config = dict(
    n_layer=10,
    d_model=320,
    n_experts=24,
    experts_per_token=2,
    d_expert=160,
    d_shared_expert=128,
    activation='swiglu',
    moe_layers=[1, 2, 3, 4, 5, 6, 7, 8, 9],
    router_score='softmax',
    normalize_top_k=True,
    routed_scale=1.41,
    balance_loss=0.0197,
    balance_bias=False,
    router_logit_norm=1.0,
    shared_expert_gate=True,
    init_std_router=0.0317,
    lr_router=0.00111,
    vocab_size=15393,
    norm='rmsnorm',
    norm_eps=1e-05,
    tie_embeddings=True,
    optimizer='adamw',
    lr=0.00176,
    beta1=0.9,
    beta2=0.99,
    batch_tokens=65536,
    seq_len=1024,
    train_tokens=322000000,
    steps=4914,
    dataset='wikipedia_en',
)
Below are experts of layer 2 (counted from 0) of a mixture-of-experts language model. Rows are named router (the router's row for the expert), down (a neuron's output weights, with its number) and show model dimensions 0-159. Each number is 200 + 20 x the weight over its row's rms, rounded and kept within 0 to 999.
After each expert's rows: "comes before" lists some tokens at least twice as common just after its tokens as in all text. This comes from a sample of Wikipedia text that the model never trained on. Tokens count by the router's weight.

# expert 23
router,197,199,167,199,195,238,169,215,201,195,181,235,211,194,172,240,202,168,185,194,195,207,218,201,203,173,185,198,216,229,224,177,210,240,202,239,199,213,186,196,185,164,178,210,189,190,244,209,181,228,193,164,194,214,202,220,210,202,208,215,224,210,212,170,176,203,187,227,208,162,214,212,207,220,190,184,194,225,206,204,225,193,195,202,183,215,216,201,196,209,184,200,212,151,195,191,192,206,180,189,162,195,182,225,203,193,187,175,179,203,184,213,166,240,180,179,208,197,228,202,200,203,197,190,225,189,180,170,194,217,233,221,204,190,183,218,224,214,201,168,194,211,223,222,227,205,203,197,219,221,222,218,178,195,217,196,199,179,175,194
down0,181,192,226,201,186,244,214,154,217,187,222,193,210,223,233,194,164,189,202,172,185,144,222,195,206,223,191,233,249,234,223,222,198,224,226,178,200,187,182,193,210,157,183,192,197,182,175,233,208,197,224,171,188,185,196,244,195,230,172,193,186,192,165,210,187,202,185,207,198,237,185,181,183,195,204,177,223,225,225,191,219,165,214,211,189,199,201,184,200,204,222,197,211,179,232,223,155,201,194,233,184,196,201,167,209,188,197,221,181,212,213,181,177,199,197,212,183,175,194,195,180,197,221,183,177,213,207,189,199,224,214,209,215,206,168,179,207,208,172,193,213,232,215,205,195,197,236,213,222,219,215,197,225,200,216,216,218,193,198,215
down1,209,232,176,183,207,197,205,240,205,157,224,203,181,218,192,233,197,188,209,212,193,223,180,197,172,193,199,186,196,193,190,190,212,178,185,233,204,211,171,178,183,205,178,203,202,203,202,190,214,175,227,195,221,193,224,179,232,176,203,191,216,183,193,207,206,176,190,194,220,164,221,192,207,182,191,187,174,194,200,192,210,176,196,231,200,185,187,179,173,233,211,207,205,199,195,212,228,204,180,194,151,214,205,186,178,169,224,199,211,218,203,193,179,200,183,207,218,190,204,177,171,224,195,212,213,225,229,204,212,178,179,199,196,201,196,222,220,232,213,158,241,229,205,193,189,194,228,208,225,225,178,177,202,193,165,255,175,169,219,187
down2,185,171,211,213,198,180,197,225,214,163,193,187,209,230,192,160,199,167,176,185,203,176,192,175,189,187,167,214,245,213,193,199,205,182,212,245,214,223,186,197,227,188,169,213,229,177,183,222,221,205,200,193,189,190,229,209,207,178,198,157,198,210,195,221,178,205,202,193,189,232,209,186,229,213,207,204,189,156,209,202,197,227,160,214,175,207,189,217,166,189,207,169,177,190,181,204,199,184,183,167,161,181,182,212,209,219,196,206,197,207,200,210,204,204,151,186,186,181,217,187,214,203,211,178,197,209,179,192,226,187,214,146,226,229,170,247,185,166,181,212,187,188,198,204,184,181,175,201,183,220,196,203,213,197,218,205,195,188,215,181
down3,191,181,176,173,188,225,187,195,147,190,180,205,226,195,198,194,193,215,199,214,157,212,197,205,195,195,181,195,195,202,223,159,197,163,151,204,204,191,199,201,202,197,207,215,246,201,206,194,196,211,237,218,191,181,189,180,202,205,192,195,204,179,192,190,206,165,201,222,212,184,178,207,183,159,203,176,195,200,166,204,167,189,224,188,169,189,194,204,187,217,224,205,211,192,225,199,180,204,198,197,217,188,187,180,219,197,204,161,219,217,202,197,174,210,234,209,173,208,207,197,203,206,205,222,216,245,206,199,195,199,188,230,215,191,242,183,201,173,226,220,182,206,212,182,217,193,186,221,196,183,209,198,200,214,181,245,177,175,193,179
down4,241,208,221,191,194,195,193,193,204,201,152,167,214,210,167,191,181,207,180,196,202,185,176,203,230,179,202,212,193,194,190,184,193,187,195,218,219,165,171,188,194,186,168,193,225,219,195,202,229,180,210,181,185,172,186,177,203,174,221,191,214,219,192,211,199,195,198,201,232,223,196,188,177,180,214,192,210,187,207,200,200,237,203,195,188,193,209,179,206,187,194,172,198,200,218,186,207,209,184,182,229,206,196,180,202,181,209,168,228,219,159,191,226,184,205,199,255,192,172,184,241,210,222,235,237,188,196,207,209,190,229,188,210,224,218,180,187,208,217,203,230,174,211,166,194,233,149,165,178,190,209,214,234,245,217,187,168,174,195,179
down5,200,206,165,242,166,197,207,197,217,182,185,197,197,193,182,195,187,216,193,173,200,199,166,184,215,225,193,217,180,208,217,195,200,213,197,194,211,232,178,204,242,165,238,191,183,214,188,192,233,195,175,191,198,196,211,199,176,220,178,176,197,208,201,210,203,188,248,217,212,196,222,218,196,216,237,194,221,238,185,230,226,215,221,184,225,166,187,183,228,223,195,235,187,210,188,238,188,188,193,207,200,210,238,210,241,216,147,231,199,190,222,210,205,192,204,186,213,164,214,223,186,225,208,203,209,200,196,241,259,223,226,173,222,195,197,225,170,221,188,180,209,222,229,178,179,194,189,193,185,192,181,219,184,213,204,197,172,219,218,242
down6,179,162,184,234,193,178,176,207,150,215,194,191,178,182,184,191,204,179,181,201,154,195,195,208,206,184,172,186,183,206,188,211,186,209,209,225,216,187,182,177,202,214,223,192,229,229,231,216,201,224,208,180,198,175,205,165,201,209,215,195,222,229,183,186,170,224,197,206,241,204,166,221,222,178,183,197,179,214,167,205,228,202,210,188,200,168,207,206,208,169,203,176,199,186,200,176,190,196,199,211,188,139,193,195,196,205,233,211,206,200,184,167,186,180,216,204,189,202,140,189,224,174,163,176,184,193,171,216,173,220,191,215,219,187,220,204,188,212,212,190,208,187,167,164,156,202,174,178,199,170,241,223,158,203,201,231,216,202,213,213
comes before: "\n", "\n\n", " =", " &", " Report", " MP"

# expert 18
router,210,217,199,181,191,183,218,204,242,194,192,188,167,189,199,183,194,164,183,203,193,188,204,213,200,208,199,186,214,212,183,187,242,196,214,195,197,221,199,197,195,215,172,207,201,215,227,186,251,194,224,185,239,198,215,185,229,153,223,242,176,215,196,218,229,194,159,192,200,196,210,214,208,200,235,159,217,200,173,226,210,216,229,178,215,197,226,209,228,200,224,189,223,242,251,197,186,193,213,167,238,208,168,227,209,189,215,168,199,181,186,213,200,194,191,219,173,214,192,210,211,221,177,224,201,186,219,211,211,192,184,194,212,222,219,207,202,212,173,181,202,202,205,146,184,215,216,195,192,184,198,221,226,204,208,208,165,173,183,211
down0,237,242,191,221,216,185,178,190,196,249,174,197,216,160,191,214,177,213,201,243,201,210,199,197,178,189,179,189,213,206,190,194,208,173,205,200,169,216,220,185,215,191,200,231,224,201,211,183,243,207,179,202,213,222,226,195,214,191,193,188,207,208,206,189,208,212,179,187,193,187,224,210,205,189,231,215,192,205,214,194,200,232,188,215,229,218,198,177,209,186,221,225,189,209,154,206,205,203,200,197,195,210,200,197,182,225,212,194,195,200,223,195,204,182,166,180,189,205,161,198,207,220,191,247,205,207,208,166,197,206,186,179,205,190,208,181,206,184,214,161,210,246,230,201,229,185,188,194,231,201,207,181,210,195,190,204,188,192,223,193
down1,180,192,178,228,224,189,187,213,234,207,209,224,205,205,223,206,215,192,199,202,207,206,204,214,227,184,201,204,171,220,177,187,165,185,244,187,219,176,180,178,188,184,231,174,174,214,192,164,177,183,205,172,182,190,177,202,180,214,218,182,228,233,175,199,211,197,184,194,196,189,203,193,206,204,227,211,210,210,183,202,201,204,175,216,205,186,208,210,239,189,235,190,202,171,215,224,199,167,199,224,200,233,180,207,153,194,178,187,238,183,227,192,210,202,173,202,209,149,201,185,194,194,196,163,180,178,223,215,231,146,190,173,233,203,185,215,199,200,206,209,180,196,243,226,231,214,196,225,161,185,230,196,194,220,194,239,231,199,212,222
down2,190,192,178,206,178,172,201,193,212,200,188,172,190,226,209,185,212,245,234,170,194,167,178,195,205,211,185,186,232,218,260,202,196,175,193,195,174,190,187,185,183,198,204,199,224,211,164,208,226,231,231,167,197,193,226,214,189,218,194,215,191,186,191,186,227,253,185,193,230,234,150,160,226,213,205,190,207,195,233,207,165,174,181,177,202,182,185,223,222,183,183,201,193,200,248,190,185,184,203,190,231,183,180,175,194,211,196,220,183,174,213,191,196,226,241,182,226,206,206,205,203,183,192,173,219,195,203,179,176,176,209,183,195,211,195,186,171,204,229,195,177,173,225,229,195,214,181,184,159,174,171,173,189,226,213,209,213,185,223,204
down3,178,199,213,191,186,210,192,158,209,206,191,200,196,221,185,162,171,203,163,172,203,226,216,232,201,163,223,190,197,223,207,166,175,204,186,212,211,220,201,249,198,179,205,227,194,224,214,225,207,156,181,173,200,192,212,194,170,212,201,184,197,195,165,206,171,215,163,221,218,234,201,195,183,190,195,217,206,248,190,200,222,206,235,187,242,169,188,215,211,183,171,203,211,205,198,211,212,185,223,216,185,221,201,191,208,193,206,206,195,203,171,211,174,188,195,176,239,255,180,228,191,177,195,193,195,190,179,218,186,194,193,221,184,208,207,191,178,231,183,206,176,228,204,162,203,186,186,161,207,211,183,218,203,199,189,211,215,202,153,191
down4,165,191,178,211,230,192,222,208,208,215,195,183,186,171,234,222,202,184,243,211,210,179,220,217,205,185,215,196,171,179,195,197,151,196,214,182,187,203,186,166,173,184,239,206,210,186,163,195,193,195,221,185,143,196,191,215,192,162,254,216,187,213,194,224,215,216,180,193,185,196,222,225,204,177,200,192,188,216,194,200,171,201,213,189,212,182,231,225,211,194,195,191,183,230,193,236,215,216,239,207,209,199,216,198,194,160,216,185,206,202,200,219,208,196,177,220,210,186,199,222,208,220,202,198,173,197,206,198,205,189,198,171,220,171,189,173,183,224,204,215,230,200,239,181,209,178,229,229,195,192,203,182,221,229,188,237,173,244,184,168
down5,206,198,196,184,189,214,192,223,193,185,196,210,152,210,209,205,167,163,185,210,182,173,211,199,191,209,196,197,209,203,156,213,172,208,234,184,181,214,176,172,206,228,188,152,210,191,190,211,210,186,152,222,201,229,178,189,216,153,178,178,181,197,191,191,190,208,214,168,194,209,220,213,183,203,210,161,222,189,186,186,209,217,208,196,206,193,227,174,188,188,204,195,199,203,177,199,209,208,189,175,197,200,198,184,194,188,202,203,194,244,155,180,208,202,222,177,164,170,226,199,227,192,208,193,221,216,158,225,206,173,225,208,193,201,196,234,234,206,196,201,224,163,193,170,218,154,209,209,219,221,237,251,224,190,187,211,212,177,204,200
down6,213,173,225,189,182,216,235,202,207,189,209,222,202,180,215,198,222,183,221,225,196,185,208,190,242,181,222,216,185,198,177,227,168,178,166,171,192,183,214,207,217,164,196,213,187,193,220,223,189,166,203,164,193,212,186,219,174,204,205,221,198,193,210,191,188,187,194,203,189,221,188,211,222,211,224,231,187,205,210,234,194,218,166,165,169,179,219,205,176,244,259,203,199,183,197,231,185,197,218,162,211,172,210,188,189,203,206,224,261,214,203,230,181,210,237,183,182,187,203,209,229,197,207,165,197,212,193,204,195,231,175,204,215,183,179,198,214,191,184,177,176,188,203,213,181,219,222,204,187,183,212,193,191,215,187,188,191,189,250,177
comes before: "1", "2", "0", "3", "4", "5"

# expert 14
router,191,212,220,202,199,220,160,144,203,213,229,228,190,188,218,223,194,174,203,190,178,173,188,240,211,210,186,207,224,228,172,184,179,194,210,192,180,215,191,199,188,128,214,220,205,191,189,220,174,197,205,223,124,211,193,236,219,228,204,165,202,217,163,193,224,188,193,222,206,201,206,196,184,209,213,178,198,224,222,187,205,193,206,209,200,189,196,187,243,171,190,186,200,190,172,206,208,200,178,201,197,197,221,212,210,206,212,185,200,187,193,225,199,184,200,199,206,205,240,204,187,192,210,200,217,181,218,191,220,221,208,174,201,183,183,197,193,211,224,205,181,224,229,210,176,204,198,178,238,187,156,223,177,223,211,185,186,180,178,183
down0,205,182,185,198,192,206,190,220,153,192,200,146,209,201,216,206,190,168,217,213,196,206,227,211,211,211,209,194,197,225,221,195,209,195,183,231,209,233,230,186,184,229,229,205,211,199,201,198,221,151,200,223,178,168,193,200,202,215,202,205,200,177,195,210,187,189,220,171,209,220,185,178,208,201,181,204,201,196,206,182,202,222,213,216,185,218,210,234,180,198,194,179,171,209,192,189,192,221,197,209,233,211,202,166,186,174,191,189,192,187,198,132,203,216,198,188,191,217,212,207,233,187,210,194,184,208,164,191,207,214,216,219,211,175,205,210,221,188,192,221,201,189,198,204,203,194,219,222,212,212,199,193,181,204,192,199,229,189,205,209
down1,205,189,186,193,217,204,177,207,172,213,208,193,202,259,185,208,216,214,162,191,195,178,208,192,179,225,242,188,219,238,199,194,208,206,226,230,193,172,191,237,226,217,214,188,195,184,204,203,175,203,192,188,212,192,192,225,190,230,225,202,225,243,215,217,197,200,195,205,165,223,211,216,228,196,233,220,223,187,223,197,168,191,206,220,211,228,195,179,157,198,219,210,186,185,248,200,193,200,216,206,208,187,234,214,207,208,167,198,176,195,238,196,213,227,156,203,168,203,213,176,212,207,201,187,193,183,213,201,185,242,184,207,181,216,205,187,195,209,215,204,217,234,225,208,182,231,198,201,203,189,183,204,192,179,197,187,174,190,214,229
down2,191,194,181,208,192,203,201,161,191,215,229,197,211,155,180,230,192,199,211,165,187,199,202,215,212,179,192,196,191,183,213,186,199,202,205,188,200,182,216,242,207,189,195,157,197,196,211,185,200,198,187,177,178,186,184,206,165,226,200,203,222,162,193,216,179,192,192,192,236,208,239,197,235,180,209,235,169,235,215,187,183,229,232,211,192,183,238,210,191,180,188,204,208,211,221,227,169,181,197,200,202,189,213,160,172,190,202,169,201,197,188,178,202,205,221,131,161,208,194,188,183,192,189,191,219,231,227,196,215,179,198,183,193,188,224,215,186,190,162,201,204,195,209,155,224,207,201,194,181,202,209,209,195,207,207,224,208,177,209,208
down3,206,194,164,240,161,182,192,149,238,215,175,231,192,150,158,203,247,204,195,181,181,198,199,176,180,190,237,197,182,180,210,217,191,223,203,177,223,207,200,210,212,170,176,157,208,211,195,190,158,222,210,175,237,203,212,201,191,205,184,191,189,182,183,211,192,227,170,215,207,233,197,191,223,206,219,236,186,220,228,223,186,189,213,213,211,181,177,201,185,185,181,173,180,213,239,217,220,206,239,211,192,186,211,209,196,193,165,204,223,203,183,202,179,199,195,170,205,204,163,196,159,209,189,181,177,178,203,190,193,206,191,195,189,240,198,190,196,213,197,196,207,240,205,196,220,195,212,181,203,193,226,222,196,176,224,197,160,211,178,230
down4,217,187,195,186,168,215,156,227,215,214,215,230,197,219,199,231,216,188,173,227,160,194,163,161,188,186,222,196,212,172,222,204,184,221,195,212,181,177,203,202,176,185,210,232,192,212,204,183,195,202,186,211,214,183,228,202,197,210,181,178,191,210,174,183,191,217,213,205,244,217,181,190,223,244,170,202,183,191,201,198,208,211,207,184,174,205,190,174,207,190,195,232,185,196,214,208,207,230,225,204,195,224,195,174,229,170,181,200,175,214,194,179,198,196,211,175,190,231,229,193,169,208,209,191,182,161,211,175,161,205,168,207,213,205,170,207,202,192,196,239,175,192,231,167,181,206,205,228,200,176,191,203,244,178,204,170,194,186,136,166
down5,191,163,173,182,205,192,185,208,230,177,183,214,170,191,198,179,253,146,208,193,210,191,191,170,212,212,185,201,210,215,186,249,177,195,205,209,177,191,170,207,211,208,218,185,227,220,215,214,209,207,190,193,199,220,232,189,179,214,201,209,172,186,201,207,184,213,195,227,225,229,157,182,206,183,205,201,206,228,230,201,218,209,208,190,190,170,192,225,195,209,200,199,201,223,180,178,224,204,197,206,179,174,191,173,216,175,162,178,225,240,174,202,207,190,225,171,203,194,204,179,190,197,189,179,185,199,162,163,189,221,189,206,200,226,173,163,206,199,200,223,223,200,198,179,222,208,204,224,175,214,208,222,220,210,228,199,168,182,219,245
down6,159,208,200,228,195,224,208,226,195,194,232,186,185,197,159,179,212,182,169,185,182,171,184,188,243,215,208,243,215,197,182,184,220,163,196,197,177,194,186,214,165,213,215,223,200,219,187,223,208,208,220,204,213,172,213,195,244,215,230,203,186,203,215,217,206,186,243,205,161,229,181,180,236,195,234,189,197,199,203,210,223,198,206,227,177,231,211,196,197,208,195,158,195,200,229,181,187,213,207,171,191,223,184,189,190,186,175,214,168,211,185,176,196,194,204,249,218,191,199,208,191,224,208,196,201,201,234,217,219,225,196,242,181,213,169,183,189,208,192,194,211,220,218,194,179,188,224,182,164,182,202,215,220,182,204,204,217,207,209,180
comes before: " | ", "–", ".", " |", ")", "; "

# expert 12
router,147,192,206,212,174,202,197,187,220,205,183,201,209,172,208,193,187,179,186,196,212,209,210,171,162,190,199,210,178,222,186,210,194,197,228,216,204,225,195,191,195,177,176,200,202,230,206,205,194,211,239,216,249,214,197,183,196,164,200,192,204,179,192,183,215,195,184,242,207,209,179,176,148,188,219,191,251,194,217,205,186,178,217,191,185,218,207,202,226,159,188,191,198,194,172,215,182,178,177,224,223,169,174,229,200,189,180,217,192,197,180,219,218,213,197,192,189,228,197,254,249,200,228,204,179,184,208,178,165,215,218,189,181,232,164,190,182,205,187,200,231,212,205,164,178,198,162,216,211,180,212,213,225,216,196,178,209,176,207,231
down0,188,167,188,182,189,215,212,196,170,166,198,189,207,180,194,200,191,225,206,208,245,168,193,200,220,183,210,191,198,234,196,202,203,181,167,215,208,181,198,201,163,219,205,217,195,166,159,233,210,191,203,161,179,213,213,181,177,227,175,217,176,205,216,184,202,228,205,220,187,208,176,175,205,213,181,177,154,224,153,188,199,179,204,188,197,210,157,226,206,204,185,166,214,238,182,196,206,234,223,218,163,180,189,185,218,209,223,186,165,193,205,226,223,201,194,208,224,230,237,169,182,192,190,186,222,199,230,197,189,201,167,204,200,189,216,226,193,194,177,220,237,191,161,165,225,162,184,207,212,193,198,206,242,243,206,211,200,207,210,219
down1,222,228,188,221,155,177,225,206,240,192,196,229,200,213,166,213,222,186,226,215,203,217,189,167,182,178,184,198,190,181,194,185,216,197,182,154,191,180,181,202,204,166,198,223,210,203,200,189,201,191,167,214,185,207,160,171,226,173,217,192,242,199,169,231,188,223,151,208,204,203,183,239,205,188,198,203,209,211,226,180,190,159,158,191,169,207,206,228,168,168,211,164,192,189,194,212,197,224,205,208,198,198,200,201,175,174,174,224,201,210,224,191,188,168,203,180,220,187,198,198,187,198,179,175,189,213,196,215,211,214,214,185,215,220,184,200,220,216,218,197,178,183,192,218,173,201,186,194,204,187,180,217,215,191,190,220,207,194,188,173
down2,211,227,215,220,176,205,217,198,205,234,203,238,157,196,195,183,194,179,215,203,209,198,210,191,212,171,230,210,197,184,234,196,173,207,183,175,198,191,177,182,210,190,179,198,192,215,239,204,178,230,219,238,192,212,222,167,208,208,210,228,215,215,168,201,167,214,157,173,214,195,193,192,183,200,186,217,220,230,222,203,189,202,197,135,171,205,199,205,155,197,180,187,175,200,202,199,191,197,203,204,174,202,160,213,154,205,202,192,195,220,205,222,217,182,239,199,177,188,182,178,195,195,199,223,163,187,210,201,218,177,253,165,194,226,188,221,200,191,183,164,192,214,214,210,205,225,204,179,207,204,177,199,176,160,191,221,229,177,152,208
down3,222,176,213,194,178,164,213,207,197,212,209,205,199,216,198,175,202,172,198,229,204,204,234,206,212,185,181,207,189,191,229,198,185,206,203,199,203,207,167,214,216,186,201,228,193,217,239,189,174,228,219,225,195,232,201,168,172,183,183,207,195,221,188,214,185,166,180,167,192,238,237,205,161,185,193,219,205,223,221,184,201,197,198,226,207,213,208,194,147,174,188,242,167,191,167,213,196,247,211,212,200,169,183,208,178,164,192,170,201,239,210,209,230,174,176,176,225,185,194,221,209,216,211,199,160,216,198,193,217,155,245,205,192,195,216,183,182,218,198,182,213,198,220,219,198,214,214,160,212,219,198,201,215,211,194,237,191,212,186,168
down4,199,222,211,222,186,202,169,207,161,205,198,210,201,251,182,215,193,206,185,187,221,251,188,219,195,218,169,191,240,207,178,193,212,163,204,162,187,211,212,223,213,176,190,267,210,217,186,210,224,203,178,214,216,196,216,171,206,215,178,191,247,209,188,175,168,205,165,193,246,206,171,182,186,201,196,192,210,194,179,201,191,208,199,226,195,210,152,210,232,227,174,201,214,211,197,175,193,183,212,181,204,241,213,200,235,201,180,172,210,187,174,191,160,193,200,196,196,203,218,174,214,207,200,166,193,205,191,181,173,163,208,196,191,179,215,160,217,193,173,217,227,206,231,207,183,244,204,209,189,165,195,203,182,182,176,182,197,204,232,193
down5,221,207,185,200,205,181,203,212,185,220,200,203,174,211,195,211,169,172,181,196,194,206,167,200,197,249,196,190,222,189,172,168,214,205,241,208,178,222,236,199,187,197,196,202,187,178,208,166,224,178,205,173,176,187,214,198,203,200,215,204,218,227,217,215,195,197,212,198,218,184,196,197,222,177,221,188,164,159,195,213,207,230,214,217,215,205,123,186,254,213,220,194,201,201,224,220,190,204,237,179,202,205,169,182,218,200,194,217,183,186,182,178,203,195,205,208,190,206,217,207,217,189,229,222,204,222,244,182,217,190,177,175,221,214,262,190,169,176,214,192,211,175,197,203,199,205,204,193,168,229,205,167,166,188,196,179,204,189,216,188
down6,217,184,165,227,195,176,187,188,193,188,198,217,227,189,174,164,185,208,210,210,215,206,211,214,178,226,225,165,208,163,194,181,187,196,214,166,209,214,227,199,240,237,194,214,171,217,201,219,183,245,242,188,221,194,236,204,212,237,199,186,170,216,183,182,172,169,199,212,197,203,208,178,248,234,158,205,207,204,204,187,224,227,198,193,189,227,200,165,182,212,201,187,184,215,219,185,189,205,191,196,183,189,234,213,202,215,186,220,211,198,188,200,168,208,213,192,200,222,215,181,189,237,210,213,185,188,200,198,241,236,200,192,231,241,234,175,169,203,186,172,216,220,192,205,219,206,202,200,217,196,232,201,185,217,174,186,186,186,220,201
comes before: "| ", "-", "|", "- ", "|  |", "- S"

# expert 8
router,233,203,194,165,196,194,179,208,208,148,216,234,198,196,219,189,183,187,182,184,177,168,193,230,206,210,183,246,206,195,198,197,205,183,191,210,183,233,192,201,181,217,187,203,203,203,202,229,221,192,182,220,168,224,206,226,199,242,172,228,220,185,200,196,180,210,208,178,179,197,185,202,232,205,199,203,191,254,215,169,204,216,193,233,208,183,178,219,195,198,215,187,190,175,200,209,231,216,181,195,207,206,221,185,204,189,206,197,184,185,201,183,211,170,197,199,190,189,206,210,222,202,249,205,222,205,197,198,214,217,235,215,181,171,192,233,216,231,198,216,195,210,199,198,184,191,193,183,239,246,154,233,195,228,209,170,197,212,175,176
down0,191,221,227,178,194,184,188,182,209,157,167,229,210,187,197,220,245,178,207,208,172,180,178,191,199,206,186,191,187,216,217,188,193,177,164,230,200,187,182,185,227,210,193,185,209,199,222,238,200,232,215,193,212,219,202,209,203,224,173,225,223,168,191,233,215,219,213,205,185,164,205,151,190,200,208,205,216,221,218,198,205,147,208,235,184,193,179,186,184,227,219,199,199,209,187,216,198,222,212,191,219,223,215,198,173,153,221,192,165,220,181,223,192,200,194,212,217,218,195,174,197,220,197,199,197,194,241,229,163,197,210,211,216,184,212,243,186,194,219,190,188,191,195,203,204,196,190,183,173,207,184,169,215,196,179,220,200,203,208,227
down1,215,225,180,188,212,203,198,208,220,199,187,213,222,198,177,214,172,183,175,228,188,205,191,208,204,213,191,230,189,179,177,216,198,200,202,177,171,222,219,192,194,186,241,197,204,202,173,197,199,212,189,207,231,173,175,190,192,231,195,206,200,217,177,165,188,209,214,202,247,198,185,182,246,170,205,146,206,215,222,184,186,182,199,220,238,228,185,222,189,222,180,211,205,181,223,213,179,169,185,156,219,138,189,213,182,187,247,162,190,211,207,181,180,224,230,186,186,143,204,221,181,174,180,196,192,233,218,179,164,205,198,194,181,188,206,220,221,226,187,223,199,181,201,203,194,240,197,193,214,183,186,226,179,198,197,156,208,194,198,212
down2,209,217,171,173,196,176,164,200,163,196,204,175,194,172,214,195,182,198,217,184,211,177,196,214,210,205,205,197,168,188,174,186,206,220,199,159,208,211,210,211,203,175,205,217,209,197,238,234,236,217,208,183,180,218,219,209,206,184,228,206,195,208,229,240,171,199,176,224,184,216,192,257,209,197,207,192,188,226,209,188,170,177,189,227,200,219,198,218,189,201,205,199,207,212,201,189,200,202,186,206,227,200,202,161,211,228,187,193,214,207,202,164,235,164,213,188,195,169,171,198,188,232,199,205,197,190,176,179,218,219,217,181,175,216,202,188,234,194,191,223,216,229,232,236,224,163,200,235,220,175,197,193,213,164,206,205,170,184,213,211
down3,229,165,233,203,240,231,222,198,221,228,226,166,186,198,215,184,208,188,230,203,203,209,223,188,206,205,261,172,192,195,198,195,227,196,188,209,201,207,195,198,185,208,209,199,181,204,207,204,213,190,192,223,197,200,216,200,226,187,206,187,160,199,174,213,220,222,184,190,217,216,158,262,186,234,212,231,190,149,195,199,213,232,191,171,227,202,244,190,188,176,191,191,220,197,193,223,228,165,228,201,235,193,154,201,194,167,165,180,195,179,213,234,184,152,207,203,211,188,181,216,175,167,213,209,203,248,171,186,231,240,195,201,230,195,198,201,181,183,206,212,163,197,225,184,223,192,176,190,201,193,216,200,209,196,174,200,211,195,200,185
down4,171,191,239,198,192,164,221,228,195,190,188,190,175,170,206,195,202,188,212,213,178,195,252,205,213,170,189,184,202,218,164,221,225,197,212,245,194,226,191,220,189,213,221,232,225,216,212,187,179,205,166,221,200,175,220,196,216,225,193,181,177,190,217,200,208,199,179,203,235,186,223,239,188,176,202,202,168,192,200,184,211,183,205,228,192,200,188,180,170,190,198,187,198,174,205,196,196,197,226,224,166,219,221,189,189,224,220,195,187,201,176,162,201,222,183,161,218,194,201,210,200,197,191,190,188,234,194,212,171,164,215,175,206,193,197,218,225,213,197,178,205,205,176,178,243,172,198,217,169,177,205,222,192,201,192,202,203,198,222,195
down5,199,195,189,194,186,224,210,195,175,232,231,188,212,208,194,184,170,212,218,216,216,205,231,215,186,184,184,178,177,209,182,174,233,212,233,171,186,205,218,186,167,198,203,223,193,186,205,202,226,206,198,217,191,234,210,199,200,199,192,218,161,217,192,183,228,185,193,176,200,190,208,209,195,200,198,230,180,207,189,206,208,177,189,217,202,198,222,180,214,223,210,175,182,188,192,208,220,197,193,225,157,177,237,199,218,229,201,204,181,188,194,154,213,226,198,198,196,186,220,165,174,189,204,210,183,176,188,191,181,183,231,187,160,175,193,163,209,202,179,190,187,224,180,214,193,172,180,193,197,245,205,198,236,171,233,222,199,225,195,204
down6,206,178,222,184,217,154,197,205,215,198,252,171,184,227,215,219,208,229,177,193,166,201,202,250,255,187,208,214,170,224,197,209,215,166,214,227,196,184,228,208,244,205,211,221,204,234,179,207,244,198,195,208,157,214,220,174,186,188,197,198,226,190,192,220,199,226,209,189,194,210,239,211,187,226,167,200,197,204,184,197,213,218,179,205,197,185,218,177,200,244,207,183,214,202,159,223,178,216,221,184,198,177,183,210,184,189,215,223,205,189,222,203,221,199,219,229,216,160,197,162,194,200,183,210,175,189,217,195,195,180,176,230,199,193,208,216,215,201,163,213,181,178,211,206,201,198,191,181,211,174,211,202,245,203,203,191,242,216,213,191
comes before: " | ", ".", " |", "–", "; ", ","